config.yaml
n_layer: 14
d_model: 160
n_experts: 32
experts_per_token: 1
d_expert: 160
d_shared_expert: 0
activation: "squared_silu"
moe_layers: [2, 3, 4, 5, 6, 7, 8, 9, 10, 11, 12, 13]
router_score: "softmax"
normalize_top_k: false
routed_scale: 1.0
balance_loss: 0.000403
balance_bias: true
router_z_loss: 0.001
init_std_router: 0.01
lr_router: 0.000851
vocab_size: 11277
norm: "rmsnorm"
norm_eps: 1e-06
tie_embeddings: false
optimizer: "adamw"
lr: 0.00321
beta1: 0.9
beta2: 0.99
grad_clip: 2.0
batch_tokens: 32768
seq_len: 1024
train_tokens: 241100000
steps: 7358
dataset: "wikipedia_en"
Below are experts of layer 5 (counted from 0) of a mixture-of-experts language model. Rows are named router (the router's row for the expert), up (a neuron's input weights, with its number), down (a neuron's output weights, with its number) and show model dimensions 0-159. Each number is 128 + 24 x the weight over its row's rms, rounded and kept within 0 to 255. Numbers have three digits each.
After each expert's rows: "mostly gets" lists some tokens that are sent to it at least half of the time. This comes from a sample of Wikipedia text that the model never trained on.

# expert 20
router:106151105102154155138110098143116164149120137074119111145113137093096106120184131160102107147101109171105101186178124094140119083136135095101104096110155116139118119123107174134155155082120084126139130117162123109111084164105124141126108117138112123117122138116160130155142143138121116097154120136090113135112096084135131142147127115084069120141113155112114151138165132136151123165102111154115137138119157116100144075127141126123110101171142105118085077152116124156108135126123109
up0:141124140131124140077146112117131113140116138116134141120115156132143110136124163146149110125076124151126079161171148095153127148134103118140119177107145152116149138169091103099182120162159155131109135138125106094099139104131179094071118135099097140129163109136159144157113133114136152137104113141080158169131131137122128100159082149155095141148138126120145159107166166140105115144124072176134102119129104111097137107118125137149143099103151081091124123135142168131127126125149073
down0:141175113094134116101142137127103097135112166144108110161148117132140125089114174151122143135101086118118150129088128157102078134142139174119149113114134093202121154112106116134169089081118166125118167154113138128155144104141155155132139126182120123101202151127135118132092126100110163085146104091133093131137111104152081123101148114128134158109104117135119117115141132159109145154156124089120111143112126147116114115092134136135179130129125135123149105120087133125156120162112100
up1:119160123096102155088080084138108146133131148062100133167094116155106116078180152147118119148123099145146140157125114148112122132144136115099111135132123112123114127145116149138145109098119107088122113113146170131106133152161168158134163115120105100101143126124126081143103165165110123127099132128091121116108107158174114104121065130140143129096122163101115121102122149152124167162100137150062098147112171108112150130170160082105119107117149115127122116112132160148134123115121140
down1:155144107136141163139125118108146138135102155151151133097165126160116140120150121098164139106193174090110123156140098141105110140119075151140126144146122154116121136181107113192103172115113138151115108161116114123126150109143109113155116117103096104183146158172132110110157116130146124177132112165159106147144136139146195185116153127152138129123138115122110106109083102108139120148140117124133145124106127111129151124124083102129135144090112165144146122093146070127153119162129131
mostly gets: " remains", " damage", " amount", " levels", " plans", " walls"

# expert 15
router:093159100113159149132084098149129151150123128093088092167102140107091120109170138163108084157106118148115086167145098093085133104157142105102131112112160100118099114115094163160153154109133099086153083094138133127108132149108132109118138112118135081119146126077164129116159151155103127102126148127088118140112102107143096158144117144083090119135108149118123159142125125157147143175119098141100139130138154112114139108145154105119127107156118116107097070128100132129123150135142120
up2:158150123111136151134086140138094143114111117076128121136116143101099126106133158138025130127102104154117135133163117130085093082134115092118130160101153114104099152115096118102153137089124129096156070125154154132092123146113145118128146111139152136071133138146151128168143136142137109108157115121144096141120115117116130173122124107113115094132140139120140182145129125148168115147107081131083129120146148119139133087147150136127118117160135100172152112167142122117108149102080145
down2:137109152093118117171129138133105117149108123145155157122131127141113189136140176153182097121129171120129157103123112144144084153147141148129134136143124096116150143136140159197126137140139138112117156139097128102124155146176156166125139151077128147146140113177140131141121137154147129121096157151130155100153123149099191111103181129136134155137145125134101132111145111155099099121162132147178139166127153166134127144106132127176133204135131125116123175112141157143121120130111134
up3:126123066144146134132104133108117144111113179081122122128098113132109115113158132149096116144116129140116143126167130143090090119155112128130125120049168073117082119102073144129116147056143127124117148108093116100083127150099125121140113111104112133116124129115138162134148137137092157152122098127131104163119084124126106138111125086128138103168095132131083147130123113119127131142108131198126112151140116125154139110114167085112165113119097138125161119128109125127093093094108145
down3:143145134153147143138097131131121173119085099116123154137111142137131122105114133137121100149154133143130131119170104213090133145155118090151161161105104075079110132139118109180123094124142138150137141161135133142100143149099196115118117092085146135095162123113118145170171130129160127126144092152134144089145080164159121155122143093099139158127153066136121126103159127136101116127152117176124119138128145150114159148142112115140135146131122115148157089137132152114103146134106130
mostly gets: "loan", " JPL", " Rangers", " Tigers", " Sox", "DST"

# expert 7
router:107139126107166178122115095114118155164085153120124100135080140115083098081152142155115082162096101146129095155159118100106120109130138110100115119127137122150091119164086184152166142115111106138170110105162162106117105160106138152117127127121106100119131134100141114136190167161121152122123152108113107168106098112147117145138101114130120126132097152106103144124156160143148111146097085144108130153149185104143144096146143102125134130130114114094121096138115137154140143091130106
up2:133160136120170131132103123160158152144132153056113118127099170103123132120171115135079118135117125146117124146127139081096132078162111085132107094100143098117116109113096134158094141096114117112134099141129148109090116151107132127136132127130098126101163125144132111133126144144166163141104196098096136139113128122154140150079117154080121116143131132101103132127156149160163151170116114136083123145103128107104159087138166106096140127132122127137154086131080093117096155144113111
down2:144098157150074092133126148105113110111137113157183150104127089163140129146104147109129146120177135152129168153098129141155164127133084163130161158149159143120150126113147109126147101116182114139101122139109085149182139074123109144141164151136141135136053119099096125156096134112164095132112117136140098096147146114131162112100124154148163136118155122153159119150124127120133130140135153139135141102123113122141115126124068100123146139089105173101133137100145093152141121153135101
up3:109142106138160143150098083138136157108141152114098102139100163085121112090141111154117124147113136160134123117155111132124136086148096104142104084082169134109147095117133162175127121119144107118134109085113140101112112151126148129139118116105164135120142063138149141111120108120158134145124133123091056131110080117170105156077106126098128107131090172100142121136138131163135114145122107144103106145113123099103147112113155080088124126164116093132134099163100090109098125137136101
down3:153098156129101127117113147135120127137130145140213117142109110162161130136122180137145121089149116136123154154112148140090109100088104155168156133168131139075124139116144121133135098122161111167183127116093131127156120094150116097142153078144149152128066107122113122140121115139135088141098093147149092132157152126124143137102156136149147155122137109159131096130105098141083117118138148117144142108115138163084139152103102090129114142116118134075122153102110081097111131110156120
mostly gets: " His", " Their", " The", " Its", "His", "The"

# expert 26
router:090158095112149126117120109137127154149114191102103094170098176106126072130152119153109109136106114148127125138163131123082106100134122100142123107063141126138095116159069158120116134094125106119133119099136121095111101102120139126123177082167144127112119136125162130140139120141130144117126152120123107134090117131188119139107129095114100078129096128129103132139169162130145111156120108159140123140139168108105169114147143082070152109151136106113116095115107118136118155107109114
up0:162120121113187118102108126076141135108140124109126108103089138126093090136134118144101085135114081134135113130118127137171097085096121133160073106174160117145062096085162145130130103100120106110100149147120131129117118125152129160107139147153122145123130146095179165156130126152131089135124157145129066128139121115111130129116144123142088156177126124127102121144127119159131080104110151116134097127145152135151134090095134170128132130162102093146112128128117127163073121126110126
down0:163119177132113125154129172128093157123114106144140169115130120115197143139106142122145119148128112136146143102077150122155122143158115118122113136126108100165142126130066095137087125159110114167144127132120116150152107112132109128122124123161169129134137100133062108121116078145135136105119047118108097070143100139146158110121118134128151101083139121112121109117109160084139123114192154125129150113116113155145122121149115145133147124151164151122151129113128143094159125075107137
up1:092191134115150131090142121131129158154132171121096136116141154136117098116132135142092118146118142143098119125149115131087127099124128129127133122103186063188102135140109112102121126099131132109126121064102108077152134104145131105155146112158120123117098124097146137109131139165142151180117152125142115144100130128121122112149130122109105128158106118092114138146155172147122097144134158140142140119122165099117120108118131083094104127108138081154124110125099194189125092105094155
down1:126125122138122149144108136149154114167149156117166144110127133136093122095159139136151095108115115122089156097116109117156137142154164137137126110159127110135106118122132136192131145138135147144143154151136125111140133117151143127141115139100163093163153113156129096165165148066135175143106151178098111119146115157147190132148092176155167135137170128121105126140124114113161165098139124133158104087177118176146099119114126158170079160096127140120146157127121113134157129169130153
mostly gets: "vers", " Notes", "rag", "roll", "duc", "opp"

# expert 23
router:130145122102148165137100107154110172135139148087109104179090128090110108116157157132096069147109107190121116141125104115107091093134133077109073151112164129168128126122118150163131145115113139109145084121158117128083123143138140134125142112127118130113126096089129130159118129132120094106136112132109059116098084095127109140127091102110079115132106141107150132126126137157132138154115084164103137116114168113134146093144141149144128103126132126105117111137100128173072134117102125
up0:122148121135148106161099163177087165145109151128102088112105139113113093124129164122140120134127130093163116098159150116088123130113105140116096134074129100129126097112168101156107147129168135158118117086102125153103139150094170146115145131148116116133164167153143090100114134129149127130148123138118160131118129130143143106108114107040137100090131114116059118154187156117147133118121148148141123107158089116115155104129134118090144112112127139153120108115075109153103132135143119
down0:108113144169157117139120168118103113120118121139135154151128100136173122094112117152169171113155116147158110096133125140128126128164118135109164135135119129095159165118153146153152057089132140149121166145112074108150192100108138162159111170135140120133166117122136178147081119133168119136134124056120133092119168122105151141143115124130105135145094107142114096128136138158136142122106139118127111116115098142148126106106109135151170150144155174145129163081124131128143130131107085
up1:110133138125121161096120153132128159138142137108139124154108175155090090116111148110141092129133089136127107091102146138083096141136118082155148155145084104170109139131092119114139120148111126107152159136170094103110114105150168131084097145158092122126137122117102130163144142092138133155107143141149118099103081093137086121147133066156126129101115135094097116124133129097126129170133108153102154135106195121137102103160101105143161116158114092157109130105121127117150124116160090
down1:131109092111140119107126133132159081137122111088117143122139149095092099111105104121123137136142095093168143108120125169105128123083164076177137147185106138168135162141126089105106139120108109127105143162119119155130135124121114142116084149086179128104162156136094136094103152146113148104110126147094127084155086162120118140166147124100146131137127149139097101123187097131117116121123121130168162108105113148141117142099133128159135127140118145109131132063126103121118183131146100
mostly gets: " Phylum", " Turnout", " Ref", "Note", " See", " On"

# expert 12
router:127190095111137142127094104164134142169103123090057107139090133111114086105159170151101113136107142163122112147164113103126142130126115125136104151119158129133101075108133150170133169144171135128144118115105158111119111170118146136117160111119157124122130120120156135112124129147095135126161164122113093161110095114153104162128112121116135118153138181090100140133134148169180138140112107189120126167150134084106133111140159125115125142126094115124105073134110130145122137098137107
up2:134107101136196119162131121102130139107125130139145094121111103114131132155116100131146071137143147128121125122170116161156114132130100119103099108126131142131133108134126152104109123086105137144086097140159137117121119134139115136147089113110116150142177145099100145102177158168082097088151152085161136161138075167153096104159154096110150166099105141118143117104125151151105120126148167161122126154059094142127127160129181135110100141118114122104143117145143118116107115084134142
down2:126146114116140092166094111124129097134184139148116124131160176122103151121126135144148118137105157148134125139176118128144131178157121108084123144135133153127166129146138086116081132111144165153103138116136125122185145144130137108152089130130124073165113119122106136122125170117131145090095132083171160115132123152112122110160111151141138163103113124094117146144164155143124116134185148143103148161092125152130117134096159156134107155114119129119179153125133142105177128117065171
up3:150127102129136151127071109153110148110122166111118109141083142115086136112131115127094119148103102157135088130159129137106147105128143108127120144122096096110082154140080121145128119088150129091125075081156142103112134112151156120137134100112100080096160128084113104150154164102124115168152102123108118106140093117123122135113108112101127113153104110131138169082142121119126144147112127161076105114145128105147182117159132070098113129136136111159117062159142127117165133134139125
down3:130170118155131093147153153099135137073166168162121111117114122154150137136102094113129137122098088139126155099149169163109124106135125160130145123114103155163112104133144104105127113157069101150153105157095124164131155079127089089137125172148138121086120113122074116134104146120117076101118112126113100131127150137137126071132132088172123161116127130150097148123135122145119169089127143102161085105138129148123117123130141140103103140114114152131169166107131085137139121132152097
mostly gets: " classification", " MPC", " €", " Infra", "related", "closed"

# expert 30
router:108159095109139142155111121194117149152121137112108095152108160101125121102154122143109128151105123154116139144154114078129118122133116085083107157099140117122129136155135167143129145101165113090169116096171155087116121141152144098136147112104097126126138138128129083130133134160110153121136155114114098154111085111154112129139084121077124127108078155111116146137138156172133111180107109154112104154101123072081188103139127127127127116125124075119136107168129144154137138122135110
up2:135111136126119139074146144102099097114118118157136104141131165122131115098093126148144153129132140097164133114100153118142113140121124114113142105141105097117140118115136121150176096163142119181156127064173112112109127111116118104106160136137164123142071128127100152122144114115093153117100133094171134149121142092171133115172126109165085106149159137145149174179109117117114101153083143119130140138134113113131094099161116140143134119160127062127147140158150196134141132133158122
down2:129134166115093116069110151132124133120126136137136139101097147112148137144138151142110116135125153164122125188104114102189155099132141118161102162128145120160126107113139154094182102130120142151113162110143108126116092142117095097101114132126156096085100165128151158151113143124073071140142128088115126124101123105142125152104149131096125180151171175100122125188127161110100128141107108122125120140112150150114113144147141104142107132125153119119189123156125180144139117158125118
up3:174116141130110164146121112106118133123113157107109089124150077126116132109143105102119121120152058113082135138115094154115123108136129104158134145136121104136120127081141161100113101152110124111115112118136157101118123133129154163152140095176105145121130149103124111127125098163157048152152104116129094108129140050158114130072108083078112152141117119077138149150131155119139159117116140123141160123116163119098126134151102131115189173147131133135126117123143121142123118110124142
down3:103144146143140147123134126097110151143142127142134153132116123098108120111110096128136098105100115146160081124141124121128101163122120093124206151127135128127156125100130101094106163155119157174136129098127171141139138091144117131129126138140134187109133118121125155116079089164157120087140086144154163106135107105127118096136135116121169177151126122069110097114103146110125097093107146176116123151133156149150092145167153136119145139186114139115172138138163177130128144136160132
mostly gets: " Apps", " Chevrolet", " acc", "akia", " wa", " bo"

# expert 21
router:127140127112166148113119091147116187138136156102094093186118133099090130122158167153079071143094128152116110178150109132084143084129113087109117126107161119167127110134113135124133157134153114155150106111151117116117101138089147156111125100134088113108122089095140140159149164112134133072135140100114109133097108119117131141121105105106098125125107143091112124111137138138157152195122107146108132116128179106128131113123188121118123108130130119104098106128095126126139146136119084
up2:095137152132161126159105157124094132122134117132143139111144131102125125108152097115151139149109127185136131137162108081136064121098123081113113087102186142158140124131176129120157120092100129139170122124124138154134144146095095140161124103130160121156120157143113151107178141126127142105135130125161124156092145120127137123111148105072120080145149145109150133161077126114152116151122086127134144175097159119156137096128177156128105100126081132125095107169126106140093107135131123
down2:131151121113167118138151130137141119155137126115112160146129136150167151129143129127141137114097107120153111124155107151137145149156158140138146134148078157148113162144137148147157119114123137134135135114141126081140089121127169173116131141123123159107108116125106132098116136132163157170165109117141167128084106132114105160130121148129161120113165074113114122179145115113140109112112119078125108119125181123167126159154134135110078177219175157117096122139087099117097162114097113
up3:113151122142131113136141157153090171165121127137076114175132127131094092104100118106090085123132094110118102118098139125136102129154108101140113125121096123142114148138123139156104161141164121134113096149120121105068133111121144119108132123163091127139166114100119145118142124109094150068133174155133140107120121163109116120126142066112119101090138119149127109115147128144163165163124127125105144140170149103165144124115179082100146144117162150103163153134070106108149129166146094
down3:144134109144151105116151113157168147136100143151128124117126147121100137100110122128128132129156125136143142111114075127135133146128134114118086142147078126114118130092161105128125137101101123185160138135113078139175151120122130151133158134132158095140187107146188155145157176096115089111135156187122147159107125167095136120127147108181149166111128094133101094134133125123116138129150126168166130130181121077133168139142148131141119137153111175095141110085131121121113082128135134
mostly gets: "\"", "==", "!\"", "ugar", "”", " \""

# expert 6
router:105148102107161142138120123154101161149115128099103092185097112116114092117185160139120113152084101147107093158139134126121114119132099092077107125075149136126096125153110169134148148108135127142147110130166123137120116136125159136120131129139093104101132136099125144126137160170098128072117120142106105142113094143133119168139083118064071075144115150131121140146129155134133135173106092139097100123137144112139129119124161137106118081154123117105119114148078138167103145132131116
up2:116152166127147117117117138086117115130103124123097127146116124115122101125136128119120110129160138131159132112114103164138068088119117035116111101136159130140077116131145097097099103128119137112112110138147148144106106089155149109135151114136118112156156156129122140084144126183090100108092113048123116134160138141158138081147170106107119120129124115143124121108112175124155088121105131132120122114177143125108120115153172120080117086109128132148130131082101156138100139129105133
down2:132139192110157121130113124140160146125133114110146122100120135124091122127131111136165110148113109095143126097106119150095080104131156146170129116183174168115144124111132091111096116111130147128115144127134109059141137129144163095117128162174126122057099159138126175125137109152178148140106136166122099097150136097137174113136115135163134130153114129129142099163129111174169126094121107150120111140113171130124142112115109142128115159140137158140159092099156112153114120086148107
up3:142159139155149160161100110124096139092116136122129142122125117114149123117160141119062128135120185167117108094159135157135121117120126082119113116113147117102126141141138168167151102080110146127117121115157131113120107131171142135136088111074140138115148095148106051120153099151097109152164095119114048151136129091139144119109150115098130126115152118134150185106102103098143111119113074123142153104131128134147115146146134156138152144100113150118150131152168123147120117092114136
down3:157153138148127117088114132153128158142110110133125132113091161142149116161111117153111140135126135121139131108093087165061139135135114180116121114160101145104177106150166113117155071074135123104146172135142155112110101129092145080120075118098156100114125068114129141126142135137105101146097151118166141167132115105164135105126126113087125147161141147127102163142141136123117108108138142138142160136162179114134155100087123126138135104128150170110163135094097108112139150148147124
mostly gets: "usic", "eding", "rd", "leyball", " Bronze", "intend"

# expert 1
router:104142105108153134116125114140131162159122162074080071146100152123102095113149140149113107159092119162127127136184129106111148119138118126087121146079153092122118088133128123132131154100101135104172124109160119136125124142134151138082137123139118113054125110072147140152139174126118139096118125133114106133106105151157127137138117108100116122135110168103099138130162162194158129181112113180089114125113137104130140105126157108115112124130109124125134100138106156135111150114116090
up2:149156133098160149134101102148110161171117139127085113150132120114118127124173152151125098158100139149137093133097092136099129100141157115089110105129119121143113139114132176154135168097149139115177110106152152104114100154127128141168138111140109099135099111108097101140131136114121112116134158101119104136088103112147084141084107088096103131118101158089107118126126116113139152131097120160132149146118154083141155117171147123079172123155123126136092105169083095146111145068156128
down2:118121162121117122113131094137150170144121168130118125091113108128121121149112163146145164105155154114121151117134119154131101105154106084119085141132165128130139126120110114144127106138143142129111138060130122127163143093133129126160098131122121142122133139135105141144116112099144104110130142139115097105150194145141117081110114127188092117073128161128137090154132101100122133089118122143101085147062049138102183132127135117127099141084127143148165144119146119162148127148150089
up3:156149120138130184140117086134120143167135160080087129156095126134116100116151151132092084150074140153121119139146090126141144089147151116110078110127136138171090134100139179146153114104144121118162134065174127103108117134152121121113139140146135119126096085100074119135117162143107122118126135115135137126122103111148112130102104099127090139133131166086133132120148139148113138129100128173120103120114181126177134069175167134123130131138140107117122100140132156131128119113157102
down3:110147110096095145152116122103134159148089130160124124073113103110128160155111161121152131140152162176131169122147139120167119171124085126124099147124127149174131156160132126134162097122107081140119121109135117108172111060141108115145066148119140121138141112157113123141183161126119113133160142112171090143130144162133103069100140117198131123110100118156115116130113132132090148154119124151107108116119096148110128115162128155144151126115115155147125163151135090133121148139138133
mostly gets: " @", "*\n", "aza", "idad", "imir", "New"

# expert 16
router:128139109115184121147116129131107150147115136116124097160111140080074105125153127157132130155106115135102129129137139124104133106121114126070132111121122154129093142104130161152139188092123142085168104135155146111113095156127128161131147107121138107103106142067150137133143145129123121119133144096136099130085117098146110159129126112122105092170115168124136179146106131128185109153109125148078120174158109121126165103164120154125074133166135093132098121154115119168129183117125120
up2:126175145130176109073089114099162126151135134126140146104133133132114122127134131129150133132115105114137100123093126143074097120179109136103161138129160133130123139136106119110147128137097129061127114124166127090130145198099134136137145142131119125149155122114123148127125131112140162166082166139111115117132104086123128115174112169154145135135128128108106105114173089111124066133093143172080130151113098107115137127109103110098120098119115090144111132173132160150160085126087130
down2:130152129135135172139138137166146161083096163145122094124137104131119118116076107111141138160137133102179159077117128137162145164155109133073142160160102112112138053134130146120143119148123130112126128160126125068140116141107161132104129152134118129146112111110161100157120100121140183126150113114100098141118151140095169172144119149096155139129134088121140144157104153136157116128159106131124091146108138137126142147129134104124132141105130110166107187097080155118151089107137108
up3:117130126136123102105101123131150132105120180113135104148100174081100084150144110142126157134118086132157144121130143114119104128108106122129133118132109131100143036108112124143116132112123075103132115135129140143102104135134085099136118116092129106100112151138207164151112108082154125161154119105114134116115144135163125126103113121131110106089130152135113137142127134154188094141126141141094116142183105125093167125165102147149152135163106146157144112096136131127166166152122094
down3:111120157157119155105122100137116131134083138116129135143119148153120125111147142129142156136119135121114161135106125146139116171120108139160105099118116100099142113089095166101084149123137137161099140137114116125109195099148135156151131156137136138115113143145098118133087096160186113122123105143125115148118113110154132145135057183131163123124119144089177108122159145113133089170142110105113117102139094092090100144090152136116142142092136156181165088112114173123145088158114122
mostly gets: " Candidate", " Headquarters", "ythm", " Votes", " Known", "See"

# expert 24
router:125147110126158148147107118139111145151109160093103097178083132113088101132164133128123083142098124147093082169125106085106136115142113104118116125129172087177097114139090132156162141117109087124151114092134153132129125149131142114104146117154083118116159119094161098118165138127084149114135138117103115123123118114137094162120077128128075127122105163099129142132121136141126102179097115133094129170119128084117142134134121128104126118176129105140116089184097143128109148128115098
up2:117144166134141116160133114084131123143115167148124135083109086141086121150137107117126137136118109102152102165119116117146129070132106119137135040113114150125051135131144117146121115073111076146110132094133139130084120115131138115108159137128103129132132127104127144129129125165119184127093174132165147131129146132153145118104121115103141127115122113115076127098165109166135148128151162138140124130186139120133166136123122100104075157126141159141130129144069104106131104149125116
down2:172166122132119170092119126145130111138141095122143114142127111151147103148134130131108138107088146122122112211103119098108117120104157135156113175069135147148145146114084091152101147133116157091147107128090146158124149117074137147129128091119132157165142156169142116100107140089126084151135138119112105146108120114121156131130162167101137122182103162101142139123110113088119117123100116119159129151141134162142087153132109112142168085114118125114106100119157117132088131123173115
up3:124125157147144119119130114091132116146097123136128145091090096161162157128151215131126088132104139123100110144127131141162129128109135161119153108110090166138087144190138167137144114126118122160118143101130158131177095144122159151153135156130099128121107102163128076133099132161134155107103108128104145116139119109127155143076117139132134103116112120140092082135117170138106106073114051132151089107159128108112112139095142100124120111118111130104110128117088118144140134120122147
down3:132104111135128170118146115127117152114121091162112121118127101144147138124143115147143116108104144136084175116097096132123081102098124125152094118126155114118132173133156141120113131114069188101135149149151152096162114100129114105166083088162092208143161133162115119097109134120135131125129093091177115126110131146129144098131160130113145163150072148095171133148101176135095108099120128112127105145126143138143111121138159122154100135119118141145140152145133107102101157134149153
mostly gets: " GER", "E", " MF", " ITA", "UR", "IR"

# expert 29
router:114154098111139150123074114138124153142123141068079101166099124121099110105170152166083089161104124147122095157148120118099124106144128111105144142081153117129110119118079163151159153108108105126148096099152158132103122150134155135115146118128118097102128101109147149117130152128109141107120126130093101117136092097159105141122117122098082120118119162100120152132138123137145127192101068159097140134136135090132155100133144090095124092138111118112115070138108132129103154115139103
up2:111181159126104138095079133110136110119098114105134139145126133129133118116126142123109101124146077160111121151106118152160094093106112133142157081160096172107073129159114170125153115123122062147101118138123186099117133171079139125104143142100148107126128128156179141114130110126132151139133175089151139119140153086128156137078145114155081130117124120121133130127115120164153112115118095102112147129200135140102143132152136120119090125166128138142121100125132141112155141159119148
down2:111129110151125154123117124141137114125152147127093148126129164070135118139172161159102077114137143142126104149104145139148125075041089108108148100152143163070103151126150131090126155111136121139096091135154140159119154133097106148135115172110134152098107141114118174145129120152151139153086145130136162119131146142064129138091143136170138131158107104126135087145130115138129134119150133119144151146151147134096081171137112142112149142098165128108136110139147148093120141108112161
up3:148122130169120126168162129136134120119159121104142132120137131114129162088132101120090130143085153142140096114156146110129110128102185123098099094092161068132119124064108128149150158139166140139160154092135138083151119099142114088164104123093112116113142127071090124117166180128081121185161152154151089122148119098107124112094134089142112142134137108121124171116104130091122119103138111134113136157101103118153130117136122114146091160129107100115142109132138142098117125121122132
down3:107111134117144149127146151130129144137110124089116144097114166122150139083120116156118185114130154130112096144076147102096155128126152108157136140129132166140166084148160121150141154139100148109137102108100123132127181096086140141109111130160120156185119115137082108168121087103131114105114082123122121153153164115144158101153146123154144104065118114159145167083119101094054133145137119107113162149106166100133127125141102134132128144088125136135120118122107092139123118131111144
mostly gets: "–‍", "disambiguation", " .", "KO", "seud", " download"

# expert 2
router:099142117111137173106096121168114154165122134092100105132108122079125095113164152150100087156115107171114097146128085086092139106134143097101084141105141081145127132113141169129129148113131109143182096127126106116105121150113129118111136089146116128093154132103134132178155182126108101110101122141080095149131128122165125127153124152075109130132096129113125161154162125149141150146120101131121161134149145095101139111154165149120113111136141109106106094150120101174127127094155131
up0:171145113113133178137144118181142134174106120126127127111131091081136132121131143149122141117130126147080124162113086100122171118123133090120101161111105105101148133107165130119135132124147112165139066153139086125112129121107114129095116125111094150066154091112089125153129160117095128129145085162089107157145163111169151111148132150114104137117128106119127155121185124152138166133121089117151179127157121108138125143169148147091114117130132095122139112170159107158119142106148142
down0:097153128139092162129111139131137089163133152144126171100111136138128142122130124122138146119107137132098146111126133139060142094152154164113149090174124112091151134151154093120119132117109139135116147142135126140111168101067101142136159129097170114174128092124135116129189157158122114124124093108072098106114146092141189119132124131136117120123141117146163126096097128139131125106146128133164105078191146116150105160117132132131146128072149141148162138100152163111143106146145123
up1:124114108124130130119144133133105134113125136141138131127116118132128116103115133144134118147115157108121131169118137140151152124094085159154137159118144139180112128080117104168118139114191116125138082079132158117115119112146128122159127119128122109124076110078135124147098156114134181167097176104140116134115128087109120141141099147165132124195136139135145167161114129105116179147109145167139125114147150105146166100138055129149156156122104129121095117195121154166127108121150105
down1:188110146145124095127133160134129119131154103123137126128143122127137123131133137133099144098142151088150147129105119174133104138122132113131183153163160122141165170062148124125101077135108101112107082105165146133132165173148121133147123129144136108089112116121101147132085142183143162127147148085157131144160140117153152111086106116095109127145131120107166069130115142136136126178100124126140103135092132173122116105132116114123088111144117117165075141090122118169116126132108156
mostly gets: " However", " soon", " however", " again", " well", " subsequently"

# expert 5
router:105134122108154150111114093141125158155092138095097117142119141117115128077167175142097084167093130146098094172144108106130130126161151131083120140105154124169126131136110139144137151099133115137171106097143151135136089165104125143140127108126130074114115090115133103150132174135113166094106143134092123151120115083156110141135119123082120130128124154107091143123114148135141153152105083163095122142156152116114144091148156106097090118125140112127089101147111128169136127068116091
up2:162145150124147164140147106120144168162126134110132113132125165112143068110134142116109086132139109155098155102152130159092089140129112093084128151129170143099139114124125169101119132109112137112162160119179120137140065129156092102137110107134158129109124156080110107121114117161128143095154113121145098125128102161184091159133143109137142079098117153136101120114097159118148085149121114180097143132111143137128111137111125175114158130113125118124104126120135123146082188110132121
down2:109180078156157143150103126143169159115158153110096137159114098143104150132133108118127175128167173141137172116165081166165091118117108115136136155113119107107131108170139130151113132105136136112112161162133137094125110139098133130123120170105153121105166136161134121137138135088053142134115154123122093107084140134140111122131135148120124118115138111075148086109131093144117119139135070089133117159136135109143166129137124146071136112132105161097163133125145140138155118141138099
up3:159157142152149172151134131131124139159147126110095141102141079124100124087131156122138121141136129133084104137075126114117113114126129114108145147126126097154121149124148150116139160139193141130121125113099096123123124125122179094148117148125064150089144172140137110124142187111137147175087145091100089129147112146123116105137072132102132154132126137112142175125191152119135128128113127128092152117135081096089136142150111101123132100108128141143115111182120101157136121114174152
down3:112119160127130131153193174124137148119077154104137113105147103129122103098111106117141125131098106111132141115080108124111126174122146119159125094180127170143098088135106118118156126123126139114146153152096095109121203120166106116188111127156146102106151127148135146150149120125113104156119104118121111154118167131129171119130168182117097088113154121146151127104116138113094098103112131082116119092146124115103127155105151104145112118094170139147152122103140140093145163133143115
mostly gets: " largest", " highest", " any", " various", " same", " different"

# expert 14
router:141135121109189150110118105171113143133099118081112078177096096101124119118154155159132120139117104135118122162145114136056112119174133120124138140109136128119134119123127173134139130130154126132129084124130144108118117196081180110113133127148105128116156105128136084109115130133108131123102115106077098132120106105165113136091081106115105122153110146091105127106160166122122136131081096182122088143128123110095149123150130131091128098131116101129137101120113123131084174114122132
up0:123134113121114161110138134159101126128183142095123105125129171110139153132111126118115116133129141143121136110105118135115112115162152091131092149103159122130135112141093148151157139150202111077152170067147102142068137067154111097125119120121151102149128121140107105137118138099119075150119145088092104135144120126087138116137080111152093170142110134103084128145139132137110163144152132170137158134097140108148134108145107151163148109118119141110134137127147189141101132099099113
down0:128128142112110112158139110146138130096075145113117090108123126098104076151169132098180114125123138112124160105131141134186081137135107145135119122140125160121143162124131105121091148132143134093122104140104155136135128103109127082125113133173128128105125099157104082091091119093148118126139157122134153106147124109162122084113127125113155109089122148155101128105111127113143139166127176130162154134134153181138142067125121060077137162121118112105111110117142161126152103149101166
up1:103122108117145134131135146139056164114116089129133073145151123096105116131115125105148126122147090119146138119117115127110088163137119100115108098167121055135139104128122108110117165131158087099120102140111106165072144134094146147126104115161101126146153162136117129100127120108091115072161132103108144109099120154079127153138136087087116085110126131134136112167136143098141174143127150066138122129117178145132134105150154093116146084158132135142141142133115109128141109136133135
down1:127136105159087185120104176087148155091144143141129147097184147137140147158108136104146153097135109105156134103127170116135136125134135064101109093132116149165163119116137127126103134116134121114117154114161109103144058137148175109121122120163142151179136095190099130149091135137099152138116107160127102129094123108142157139123168145150132115147099149140097123112126147140131128129136155131111101125115154111121169097108145161124170116102178132107123138131148114153150129089147115
mostly gets: "lam", "eno", "angel", "rac", "eather", " Sur"